From a checkpoint of a small mixture-of-experts model trained on Wikipedia.
Size: 19 layers, vocabulary 8192, 22.9M parameters.
Training: 844M tokens, 6629 steps.
Below are experts of layer 5 (counted from 0) of a mixture-of-experts language model. Rows are named router (the router's row for the expert), gate (a neuron's input weights, with its number), up (a neuron's input weights, with its number), down (a neuron's output weights, with its number) and show model dimensions 0-127. Each number is 128 + 32 x the weight over its row's rms, rounded and kept within 0 to 255. Numbers have three digits each.
After each expert's rows: "comes before" lists some tokens at least twice as common just after its tokens as in all text. This comes from a sample of Wikipedia text that the model never trained on. Tokens count by the router's weight.

# expert 15
router:113125085116108109100099117120161114108123096057127136191138109104179125094147134144149115055052130136071137187137151125115135190104089063125179184098073174130156156111185106134128098164147115106177134171131141125117122067117112111128087147139176133140080063165154127140176100141146097118130182128159084093124086129159149143150130107102134121148175188094056146099119147144080112119075
gate2:174131148101142139137096167119118111148088126149169190169149144092218004148144089151097160132110125145143131124107141140201144105103119122127135136099151128173131142136136074098144097141120107117172112118112123093141096065190068133136102111133157195180083092103123192125197145134143160135152106131143139162119190080129091129142155160108163095133158095070084089117105128160100124117109
up2:114156126128082113091092121143163167153135076073104138109111116093109098110181078094178085192144121139076121125151152135066160214124178124103096152100158122130104152119170087072120161110138127126218125123109166143073152150125106065169064145106132114142083116109121156094126148160091143070179144130111092134069207124152151120124167124108084086132156158150130123142110104091154141149112
down2:099129152120148129117099109153092114102109107165135113115143183129128081155123151155123153148175138115102141122099121112152138176170078129103067065114129092153197155105161149216126154111092165022098164201108130106112175106108130080097154128124120137128138037116139126146170111101116174163135145150192154135127090136175122118139117118089131180168144144161101173108184167141153111195123
gate3:137128150128145116175125124124157133066104148178099152117065136099162136157096113125149173130126085176146124079187134147136097127166098149159103088140126171103163163175113172129101185100136192163132133116087125134134100070169124113108131110072160122120104139128154100155095177061167087197095143119120114144131188141104082088143198190188137165175143155144104117139172110173125103069090
up3:179150108111111150151137174086142140073135156189122113126104116069168154150024186112161111123094162171190112125138116127096090133150111133108135094150129124105106138128098150138073158146155173146116164106106143140172043084146132123137107149136119102164091158147136170130060093074176053193053148100148114123118158124122109129128177147150171133138133137133108178096133095124116065136093
down3:082180102138110165033118128114113156147096089087145124103132135149155058142126189100122087059159153127087129142084162136107086103136138094131094120074146124139101141183127128097053134099177078094129151118115142126138198133135111149131135119205109110178129129122146122181124095137154174151135125100103130112174159090109104127163180125156153101133153204164120060123141167126118176126061
gate4:095122103142091148137069171120142081132149138119096072102086150111144147105121178098151105112063111181141127155067167084124146124091084120156106133080153141136076198108178172158129090098115122152154132151145161056160174110104129144104148113134173142084145066113114154113132077133112124066107087093072133145090112094122142123109122136113158176068160158104089023099172119104132119137127
up4:149081140153167108163119129160137190120174147101157192105169120149120088181147120148167215161086132074165150121160146117091193129082137150108070094104132156096108049115119105138091210121131135108144145111080126092168132132099148113124100119091132133126116114061111169121113170143154197165097117158144140113119163141093072199204118140160152169129126144122115111097122125155142158135162
down4:163088163110102120155158101114208145103152179128087134117113141135075172030132178059150075147091135184137159156109104141089123123155156144137047105129143106135133185107144136130152153154117105132167093092130140064190170166129084142106151142150134068133116145147106133110149150112080156085109077135129171144130104183124155143094145186126150124080147148169109105160110125162140052133145
comes before: "0", "9", " |", "8", "5", "7"

# expert 3
router:093088124076100154126134143141168115072199097110141178137149111140113159096091131107157044102085129115112138164136130173084149139168074101126130132162084098087112152153142174134151105100133134154135076123118099102119121146105122136201088157128185119113047143162110140136196131130166105085169096098168124122150130103216089131123123093134177113155089175168105144117156141120079117069184
gate2:082113129133109170113111053118107113070201130114139136107119208154110128171047192148123136065082139125132135147165111118106066167214206078116152168133119127118158160117109105119153160150109148100076067116131120128175112170136128098147097141162151103134084148145142170103166118096138121125110149095132158122171196127127094174152114134109148131151107089107135115104175110127074102115175
up2:123117148102093159132172101154118152119127142108067121084153194151130189108122172151098090120124115082111196150152065143093099140126204161099132142089114123147174133176085161190132123134155053144096081162170148138139091149139147163142125153128155092103080124080144161097127136128078146143138112144090123146131167065158131140133156219121147160086125117100140150161204164102079114082117
down2:119184056171124170132131058099086148145083119088079127105115165162064134085110104209141144058133174135165117076148122150091130097174161135083150165158142145146176080127092157145147121086105147086077099146167176133179135133110135122083129175095125130113181094123178140062174094159103144123118132156124112170059115140138152098085158150146148105099147124114128178115155135145156111123128
gate3:110128094121169162183104073134158130056132058110154112167087154146120184121134187145091067112114099161124167147105179137102081121157159103104101118116141107121112135143126117065112142156151106168160094105176080127108090072096159163201154193125142149125155100155146115147122111133134140113136076093134074081143131115220163175152138125088105124115099100098131163192124168108111123179154
up3:142117163146127142069140120180106122121155173153133131070180071109125096139132083100148170160160175145120125131158040133155183178140117136181134087115114144169111065043192124194152166135148111101103136104113148047122128171135113122108104111097095116113152152144146118175106114088115144172084137076156156085133110101123111114113090118185132153146165137145178170124164147191096131110101
down3:122115186083084176104166146110138097101183094124146148117147138121125122157135143115134158135106107155109152147071041115170219170121167115122140107162132072175104135145167172178082137114127072128145122149090134086100118124103132197094101132159135112157154171156159095138067161098134149196175162057088181165110144129130130128128117108127168098101124113139123189104062123141150131079158
gate4:120099128159089171163153133152162111109098119140107163107191057119053112145082150132079102167100147158101123145116110144109157138100162113099093084132126163108161104209097130057133146090133120140061137077136052101107086095163108157164145147106121153145090155130074106129177059096106122112120132112120171139145171142171164108111153042146148152153149128131120173171143102186130108126171
up4:149153116115096140156131149103163103094134119091157136145132110134113124197129137148117173159152107154123093173115091150080171125077104114147133083125138126090099139126084131131110125135063078109201136150047128107168043175055112139126106147150107102074123139087094114136106161152093134133083166179124128120156097096165117166092177188147081189151085110143146094115091122088052141177133
down4:168164090166144128119101100113146100160135094143125154157153136080165114087144158184100142122144135128085150152121078096096118090144071202101161100166132112167100090135103164148172149128191178162115105119113165132114143096157140114133112174160103219187162096129113128108163089118131107102088092218136148069062177148086136170093124096087126099183100142072140101153126103109130137118131
comes before: " of", ",", ".", " in", " and", ":"

# expert 12
router:107051147067129179141173133122147129106174122105087132156129106129114102111096115165124108100066115122074111131103128149104126110131123164154123104114136137111144198126137147133111168102145142152198165112164106041130071159112121160151119074119115107116119127199114100136123067150202157079119170143160149147116218111149094124108142079124133116103153110119023181099163102141105121093109
gate2:090102086139122130118098159139137152136067115084129116100139126156122042111148176109186117090156114132089088109113101136146188156092155109121148103094151086185110148170106108173103111103179157101171090077175163058118097132165120158171136086149099160122100117152126076188125122096117128148116168113161121091200085110073095199116151184102151083176121130166137135152167115108164110140123
up2:118122156102109108170128091102098153172143093158123160214115179144183171129108118094125108103156159089165129099118126104096064123131090152153132179108119157150098143109172114149188072169083121165195126190086103209121115101098118137103135183149180090154129135111099115099143167110138093093133125128141131185091092121145186114188067133181129159174093113124158127162109164148132096134154
down2:086076138161171125170160177137070128134142174120146108170103188117099139109129081129136124149113130097116124109171139146091103110124094118146051102124130125122131082136105173072122139120117167101145131134051088080119146104125151108169152167154122147150102138023122136061083098195100088190169171123137173153115172090118137112159127087109092139101196109094141152123174110081147103114096
gate3:099090171091061122113128070134142101136143060133151099214096164106099143131104103119135103152106099103099144153100121162075203126109170120121129109116168124100148154097096200156066101150131159113140161146103140122142068090135082118123086135193167102162144117190135172129115103114103134117112119165142118122085072083164107137071162105152066172143143072117131057121115092113149145095131
up3:126163166143106145101123181175140131115076125150117234137164112132181081123140159101065115102124145134168154145142088057114094114115108126113104064126089113142073140173093114154158127110159152199118119102166118081142166150149213132132116112101184117120144133083134142176110149107112139183142123107156113122144085124082147154201068131125110078170104149070131102181091139126129122136157
down3:125163112124155139131127125127146121052128153104075108167082105182158154137185196110079178113114147128196114155112148159211117113081123149142166090190169142134172132110118166112151160157149127073105159110159083129118130168138141058099157129108116132158105092092124140108174155078155128156129139106213104099101121147149129148135197112095172180109131095114134084184157128154072106136113
gate4:142083131095110045118140193149143108115165146084131126159136147121139133164124094146106126086093099139050126171089110110083134079173136168152101159094053121118199096043153178089193102104115175146197103147128118135064130125126118143086172066132099126123152172109133135144123124112129192122176142141095098150133134130127099185117128134069094121118087098144102110146139096123082149117113
up4:133151076109115113154135142147039153130122099161127087153107089097104205142134093126135128111136130172074119097163103109147163145144080109116172088090167103118178090051185180134137086087138148100167117178160133124130118110097121122111150108151072117130087129107118108203164140204184183180163099120122128092155129060128063097084140112099131127170148130178115131139121140115092117152116
down4:135174115106153199156077114093125113067117124145062147117159127124148138185170101109119075120115112154125140188115151135117200117158157092102084096077099144130156108122160084185077123125094125128078127111156197137177128097112106113162162099173116163113134137091092107113118037140128105158118130136106229091084172157126065094165117103121134120113169099125151125110105125172158155125143
comes before: "1", "2", " ", "0", "9", "3"

# expert 13
router:154086122088115120126082180132167112108204051091112149090134159102116089076114094126111083125126136122105111146143113131144168136146117084148130169113141134167151182144094096128151171078134140086168155182127112089180078079173131170165101119072157078122101124145092151091138133096132125119175115119134125154184210086158139173141154105081141168151113110108114195102076112138060119102107
gate2:134098149091116066084136129152113146212128137144077070131139076119096143120126139086152070123053128125117108179182125099147116149171100173103080126148129116174164097094088118072157122172084113080109127148132128128143133111172073154159080195081067133171121159122120143133141136137087160085089141104147147147126176129137154152133113193085102140055130095200120144133140086153136119122108
up2:114141105184111169085117121104127112128123091155134134130089104129133146083144156170174199137129146107142135101142116102142123113138145129102157175148118149102072101087145089112088132105131088115105120150131161137199092147112069201138015126145103130131124135197159075163110156189146084128187129156108111100168162171109131164128126148105193111062124130127138139162075143095069129071173
down2:149113080094141116137111095158131088107112171159160121200164115124085070082107183131123120160168169117155122105141183110147155139144137131157158149149132174101131119123073133091110089131125095125176092100118147161123202110093119193092157158078120118135204131141124089094164170144098128136189106099106148203143101065099192142177171153159116148104189130133129186132168106080116121107130
gate3:136151142123186125124095137095129116136162142110157133112091104136158140136126008065100125168107165109154096139071153097138128112162094128112149125171151089101184125116084124093123137051106146116139064156121182128125105107101148153189181108105127175188145159164117081102125143133076126100149095160164129153105144083103122120047152125081161124124134157093137131091149140171212142178112
up3:105064109159125128124141112150107106168117088152065114112144206140185174076093132112113074143148109125122140138080135196100142105099160124137117118135139183071105137137099147075151116190124066150122187127122159116065165166081127108109102125071118101153108149122121101130104121144187088083159135101120159070135056131116127126167091137118184050148145145106163173186116137154122136167134
down3:082101140105140084110136128127176100178119051106131130161107116120096135141167150111177165136148108177114066158165156077111107075165159123147134135115140143138203219094162187142075123135096061084117126105085150116118114149133145155112162169133162170099138149151086121131146134107161145100162171109121126123128165074167121187102120099099153111080075120124140123133162081060113096059153
gate4:132142104098093130198114144112132182127166091137142172156109181137131146140120070175139124136188107118133090217096101113132180171127114130192120162152131116128185165159142093150160099084172147087172124085071111109162162104161123138144060139128144148197166120102133146077150122102111192111125112113168121130181150118198193118100148129103159141149115061137106171144149096113105122167116
up4:137155157116150151099109136155206072133183109144133145223104172097152189122162181117043123082118153165117104134184167122100151065116107135145108128171174120122163111177165087124172121125134140139102111152138131166131129113124111095119125164146096114142139109149146113170106152156083129167131091085110174051114130093132190177118118082114190135115135126142149141169121093156135164099205
down4:042166097078173090090113149141130095136111120104130034125185129185138155145130143081128137154066087107148150067147139120159124139172073136170153089168117147161146113137119058141087133137118106140125187115165117108126139132192139128118120089117117172058140126185084074110147128137087114138170127114080102105115148132095106127097160126147057140127105160121063114149124187117124101079099
comes before: "\n", " The", " a", " He", " In", " It"

# expert 8
router:071156168157127123104134172159151086096136078047132153156130091080113148148132112095115072119066094120096139135121192178149132070123117106172112210131128093120130141132129101123131146165131087119163121175140102041138062145097132170189100092130154132134094099139142168095143087142184167122112114170206099098167128138113114156145140097143181134138135145129080172130158100152177101113121
gate2:064123068087120076110157144122123116092088161064111161141108092104144137073096108101124175093106107135152095135095122140126090170117141110115110141153171155167052162132122167116090149121173123125093168106033151107119143115085173125174165110123177058086111131161201107113095099200121110126140116161144072097139148085116120120107117107101133148175121098076109118180110115167112169090135
up2:084124104153104106104161189133109086159106132130170139168106109163136167139123180123104164146139087131069195053096079031124153137120083104155167129114099149181109141110121102137144058120141138143096097161159140147076116140154125124108136116108189077086186074115160154160171136077103096143113121091112131144114123160152113149128151182137117036174148141145154108102134183107102164127134
down2:098167113167145118143113148170166104145142090111126135123099114123118128105125154151144107127137121114140139189149099106147101121172125158191102102082070132095079184114109056166091094152105118099126062136143114135185069179115117186155180151123171100156159128117125101152190081133152171149109116197139144166114086215098097151117119142099149066110132186095199147101136179143118160103138
gate3:136134141100111097152127094122118123161165093137116214191116096109077127148091110140118149167185178181091094175109114157206097124113127176130130128169107117145092115139100119167116113185109127074140139171152125110080148189099130186071184119120128084079159092166084107123126151152161125097098162089072154138151142120076127155171140107124170198152151183093165152087140130142092130129141
up3:153113125127174097179131095155099083175102116079155187119151082140105093121100141124115124105134170110130126097173150100135117098086126043135116189110083173163133059177099049113135079172172150131147207178120121124088123126129163141152162138126107139107202101147148131115109139143128074092166100083142155125149165191077099149159144166145105164155170126070160142123098099146124151142124
down3:097130192134115128162153086079145135166126126126132120117129187120146129158149152125132136085086112090129137175104127089113175112089165120138184103042125102107119109148145113190111168138126143096127122157085180153075110109173155078145113160120143147093153126138167145102097178140152081214128152180070101073150188135131137152153128158129110139166128146110034078183112123134178180140165
gate4:152159145137105161080129132115153095128161103082142149099163091124104137131127157112101106117108069150086145120163171131123099139139085130131111126078129160129176135193128091071135121142130178181149057092096148064140099153053123129092167124152137212065155112160133135108108109084168100161096111070108134092063197105121107116099111072128152121150176078170181138112144150157132078112118
up4:182180114116090118132154164155093149154150094122096105131154119108035080168187130100083124103152140184118162149183146103105091156110115130155144181127123187103153102137100091099111140127122110098160150126110198168118135147142094094177123147125095123119073192175097085139173080145143115120096121177126065109145076130138081132132113110159124108131119193153192150102171154150091142126200
down4:155089117133180191115160095106110084151110124072119097124093153127101161073072060154097175107133150167138088159078093139120106131084184128183148106128152178144136113095082184142132198111108079127097132175118097130096172144161158130112141119119160148099068122110143196093139129085146111117132163114109137163060165099148123133198106168182128078145103138159125126118158164085077144110124
comes before: " the", " a", " first", " his", " an", " their"

# expert 4
router:102070137066119168120077101138144104074161084098063117112113121169176154143088102099160082066117159110093143155053108136094161133074091090204092129124129103109131131073166074194154181143135106139144091150145100135144120130128157168149167115126147108146074117169064141075120119121162140120121146097148128137125205094130119129110152131110126181133120154170055122100154116083161128139127
gate0:148188117155133171148092127131143093128156091124101067149150055189106159142149063094150114168098063107111099148151079095119138162118084129136128107133169188148155094156151164107161161165111143123151144066161181070129108102126136122183147171155212124153110118104106086069141172102190189139154112080104150187136132107132162143143205130138112142144124126101129119103135119123110135092164
up0:107157124177099170101147089132115126117125084125115070083149099141120153140115106118164102145166121090119179137180069105109104127110126091137121123179197160147198115134150154101154134128109085163141176120158140122105168135085144084138079138060168120138190128131144101127140189150158125205185109054133145122136109148067115152187120079115136179163134102159133101066134196130157179133125
down0:137142103127149111079077136055115134095160138110100061164156096149109123151156103117104124129118107165116117164185108121095052108142083158130172147160138124089129126071183147076163149142131110089167158102141174134210139105138089099076126150152136083139113133155155173161157101130079135175121164168136094124175131182111120128158059108188156077142115086156154155125066149122158116172171
gate1:036128121062094086125085155138094086145105154065162127134102122042122103093096143123156110070131156109113130119075161091170068142143097092105099188164167109153158145102148135165146138132075131139147118158118111128104108129094133116142197112139171156075145130158139150100125084108129147140149085143102056141145122063133188080145111164105128145125097095190096101160149085096117139173148
up1:068123134103148125064067115119117084133094159074158150129140148152118136120092194153107153056193142078106121157114177130121113122098118100152097183088070151100142154094144119162147114157138166130153102131188080134050122131127110105131155109118161122204117122123164165093161136165157137098100163131097128117135141108138107121130175172144122196112041113160162107195176099090111122161141
down1:092099124124142108127115120164106087130187138108104184208120152133172137123150154114077176169090106108192071132134108111118147137125127159129113084075097115114089152197143177184117131168095042142152144096124162169169116098067049126148149198183153133136170100152153142104133106153142144144172105143108149117169139168125147068134124147109104149114120131151184161117151159148053128124139
gate2:123132127107183095176163152119186097074160085143145126166170070156166154172145115135132106121132135131160095153114102135109099152135135146186125138132169155126063169085080127090178120129086132131129126070110152114134151135062119180110073100153165174066049131158174062161097129133106133117077144063118122129138143128134170156109174136115084091121081127126106087150142191088146123095177
up2:145065176149187134167147143124125124175095135085149160116056163120086139167165139203150233107165088075100112137176137139163165129142156105113178130157102118099116128082094154100079103125156127147096102122115094088121120123111136124100133130077126172112146151087060138130159172119117146085168155137149119098127098126117096141015123127150133062166139105132099120129133106180160143143117
down2:106180159139114065113136129150104084164114110120126141140141110105095169114169182107119126133082102068124114179161161158150147116121091112064110100140137108157125128166089216071092153130171106099143176112108082088061166108156069089153099130152139134145150176075146136142112220085115187080091155120138158111131097122120067131131095112142168134146173148147105144127126108058108102101102
comes before: " ", " and", " which", " but", " a", " he"

# expert 5
router:144101141112118108159158125165150132115141085122113142154093098138119107072086109100148102086104078116120096162122153124090151153131147042137160137215145121142145203110179085159121129128122121116142137164172085099152114108159099127179072117136145129137091116138141126097162061148255125131147177106130081115101184101169106129136106203099155177132098112130138188131172091150156138113142
gate0:138113133102080115116168089084179177041114115123100099089131096079124143146122166149130065198136090165164163097169157179104095133180109068106122171155181094136079135112110073133113137155109086134056079155137199158117146145148101142132137086099141080150095142130141099122105082132157125167179133096148104090165156149093156154150145107153191147163130147143130117137126193140167136135104
up0:136180136126107096144132182121078130065125092125133123117171136110095120166113164131192087181117119087189060169104172131131103180156120101140069153144124159103133092110138081115130092135206207145116120102139130142137163184146098138079111137048070173088116147136147160151121138145090172197127079144088126149100125097089147086126116112163197110093121138144119171134123127150101120105154
down0:184090099101112088104147102204128138086052116112119123126130132119113182149199166147126136106106126200128116123111121185145092108106103085094142118083095117119166109148082115142187079163083122108171109089119146157167086135106084150150148121129115122092158134120100142130101088086197134081079109128099161136165119136127143131127164140095155106176037156176168133105085125092111114076065
gate1:162099117061088140121154114136159147127190079118058065181095153118160133127155147100111178103129150156124079140149087078141124130119140101134163163165177116207115164123124184182131164165148148096163106097197120118097079116137172098107148101143102163158136105087142124082166065130190155130147143080154090097065133139144115133106148146093178159145089121155147131091160144144113085125078
up1:150134133109147169153111113120117143125153117094188095111144071109094125133179151082153041164171111081128176168129105193153119104149143072133041192098139168119087140124129054120112116125062133057103114121164140146132074133131089137166082126129119124125079112102073101116133173118116067179127144132117193130141114117101129137147082091134132135122090115110121103159145191090124162074110
down1:130119116127096078099093113078175200046087103106101103125115181128133098090159037141088107139123139076187093125105166135112088156077089191123159169140081148149118145111113137115141108187144080141111143142092126108030117127124128107094161136124105113158152159139126092179120125176133111077097141126171118133128110136150138065183130116121152062122131129140094150120144100108081153178155
gate2:104175137117136078109137110113187125161133079079105153112203092106164104113114112116202124142160164160137124103147112083089144079172150100088095138148179088146106088102146097167147128121138143132137107129186148129111136087165119111156153130075100147160088103184107166135135061076169124090102093142129126165111154123094055126109063123098090126091111140175061130145089136153134156218127
up2:122068138141090099127096115146118157128109081115092104135091120158148091106145122109144180125160152090093169094127164073158111086188140139125159088092122131141131174169090098127156110145048108095138082115131167124134076099156171127161147183134083145168075151214090144139116160169134103125148169110105137174098111150159190066142066084124107181115147101137099105138104110140177091102191
down2:185074133129173132141065175141080102091092091123132136102133144150089165099062111116174146117186167107103181107160189142096126142155136155144131090114154143168113115164144156129075159100119112103124150148103086112161078119156174077071099162157119128138147144159085161132123165179145118161090059140185146118141173118118162132128125117102186117181117108141170117150156190088171060114168
comes before: "\n", " ", "-", "|", " —", "=="

# expert 14
router:107086126104200167099149151109146077106176062118101092124080103117144147140128117101169106086096147097071143186143158077117182114180088076115173158139131141158183186128169122147111109157179101134180144107149108087151086166166121146151114107138122144153130122171064122131133052133156145142221107141133135132126125152142123151132103132143152125147135138204147199102133064151140086117129
gate0:140105164135119126154112105145167114144157108073099135159113153049102106105165117113107121090132163078108116122158110073146110100120096127128119159152124124176098137157073150092134100147187138139163110132157076142167189156148137163056132106152145116105133124109081108146112124165203077136136115158105076178072067174168079097102098079076162117176161188108089111141150146137056151160159
up0:125154132172152116156159072054180120121157040118102154126100165108197083128154106150136119054103145083152110080093187125136120127080105140055108151166159105095166158148123106074129181149152126120145119092067110104146167160147090113069119079147106142169093128143076132074131109155154085111087133162095131180074134112131087109116132107171152085140096131104155116131115133173140109122150
down0:126089162063139139089195122164114098109140109150130128129143108157157107128107151093131159071133157115162091133179151192187101145159134114194064138107165081100094118167161109066109133058171126142124154132117107135148145134096113071117168132109141109147191076138203137115140092114101119146083092095089149117157161149148146110134106209168160128192136083086116112119125117180115103090169
gate1:094130178125160154159126167142154167175175166173140149093083060096142155151113124123167097164139169150082083142170104107115083126157174116112114146118148082081108080137132165203082173162166086173189131170190097165186091142111156135112140124138128173123067131149208127120070128113148088162120119124088164118152133123091122101105160145166099177135120131134108124152111104084123104109077
up1:118127219052136079168167114132115160162136095128164114121154132127126121071078183085105099125139125189180084076142147162108133104204111115057188181139142151133147126156107088119126082128107129150140150110072117109154125077152110106096121102108169134163104139152111115169107093127129176146131111078144080143180129077118124124150163124190131137123171154147135100080126154167166119129207
down1:128156110115092119079136112193157113141078152155137176082161112125116142178136126094075111090161188090070156072092161129153104131123111135159124110122122180146101133103096153112119085103164102143088119081147133153145097119141127119218094128171094076158101168117140109069139094145131199136122090112139209122135125111138057154097075190087110085140133133150170088123144124113165147159073
gate2:132127164169143170147099198094125140146138129144066140117133147176100084193194156129178132090119160080152135200109159123217128080114148088162120112101119124120141124098151152095104179133164099183143177134127074081185109083176102157117136114129124134119136119138122123102175113122128069118117123199149192142099141108114087156166110138149133168152138158152141111128138122094210133059125
up2:170133119113150157147164159121135140119134046119094144138111128187113115155163101088123078150100088158150156080158127132152135163164092099122090094151129066106133141040112133051131161130140134174135156157149158119138156133082170118147152127087198148119142118090127078193104129072160157119087110154156108084091099114109099136131138110094191192144154115054187074119156155113096116164107
down2:119101103170158149129121146111107135186076073126117110187168148115166150090190116095153166146121131164061182116111130174112173073094133104119082149160110138135104170119124112129142135118112105119169122112123120162106120130185159179112139223151146071169127173099135089131105147164117180125156106094169130130229161160108135082090128168120102176107141153102129107141105050109116079125155
comes before: " |", " ", ":", " in", " by", ";"

# expert 11
router:146087156088124210160096153143177063112183126154072137157101157193191098149133131147132104060074127138101166168121116147134109109123113100147124192169100154139092176147108098166109135157167114125147111141141104110114113127151112164178130085089153116149094124174107121172176092140134166134169122177180079128141141108162113175083124115130190163174120137131110168043177126120099128098125
gate2:101104121107090115137092150206179159139101114104069113171110145111215098103136153149128125115103172122152143115120114106136115129091125093169152120165138138149121180126066130141128155125168085144129104084185154195125106162156150197143110141087108130098174082109146124129122090127164117173136071171162172133148118131166111100116182166203152187161112122199067122133176169174103119113117
up2:144145157066142126151169171115153142072020145169120112166202084102166120139137077107096132167086148127160145163105182115119101083074132093145115146145131202136099169145109126163111166190127153121141099154147138087092159150126119117101176138163174084136129151115093157086156087131139169168132159162105093133093142157156088168126140171137144073153110120164148151067169117087111147171124
down2:142102130159097113098060072117131097130107117154103117122116110047094169093138158155094140136125102111120112161110117112089146104102120078109123180119081094160095098107063177116147150149150166153054112156080150198122111144193090146152121166134128132112151143088114156070157101173120138143079160114109138078146176113115112146116196152109108106157080072164134069119127126115232131125127
gate3:153184106122103112142140144110157092121121118113059104099119151176163086128168121138167114121131119099077139153104088124123140156091120090119120176146089194103167149093140152128152163185131151092157135077104121136164095146152045091076113095101133125158134077103095124129124070095101092117158109115153070076156071091134129173141160129180106120058129107135106140086156064187184095185146
up3:174161050047100155137194148165180136133136105121095138114123141140114120143183138105176115152094159119122148099121099122058140126135133148118155101117080137100098145097180132150118111128144081097186091054143168082090131149174165130103183148094087077143135104139134079162125128187119105125092106163104082154154096142090148079185119102111133146079105072089112164078117105125123184122110
down3:126122099081136064155108154110110132162137127147094097138161035192114101169102129112099134111106062144123110094143183152096171130174138103108100088130162173102174147165090196104098130170145115158120129144111115093113149167164120127115155155109146179112097136140147150103128097156128101187136174060173120159140127185045062127112145103097108145131134155168093163154108155209111105138166
gate4:173073135096121161061119131159100091093128167143098136147117161137137107166180098178134130116102127143106123190143132153162120079057097130169171151170116131137077148136162115121181128161095154203148077120110063092172142105128141150145084153154122103160130167162122058197114153100108144093168147175136081121080164093171140076144152102122163108181085131139150126106118120099111082179107
up4:135176097131140122138079088117105143140125138121195086133081152148134108156151083206084174151122189116091091089169140152180139194098159149168133154171116106130130151130127110207133126144176136139092122098080059169110102109121154137145073040191164163163170089122131142155132145134112092141098114154112089158151163140147100153139099173120084185150126108167097143096136152086168122124148
down4:109116163104116040133141148171113110102137107105096167109137127103117176082097092105049152140143094088135144129124154058089137118135107165156073126115187173154134086160147137103140141133147180108194115108138081110155101097201073141130114158136154151121108145135108186142085154141135150125062134117160200156096068153112159057069138120086121129103116100193128139179107115132107118128098
comes before: ",", " |", "'", " (", " of", " was"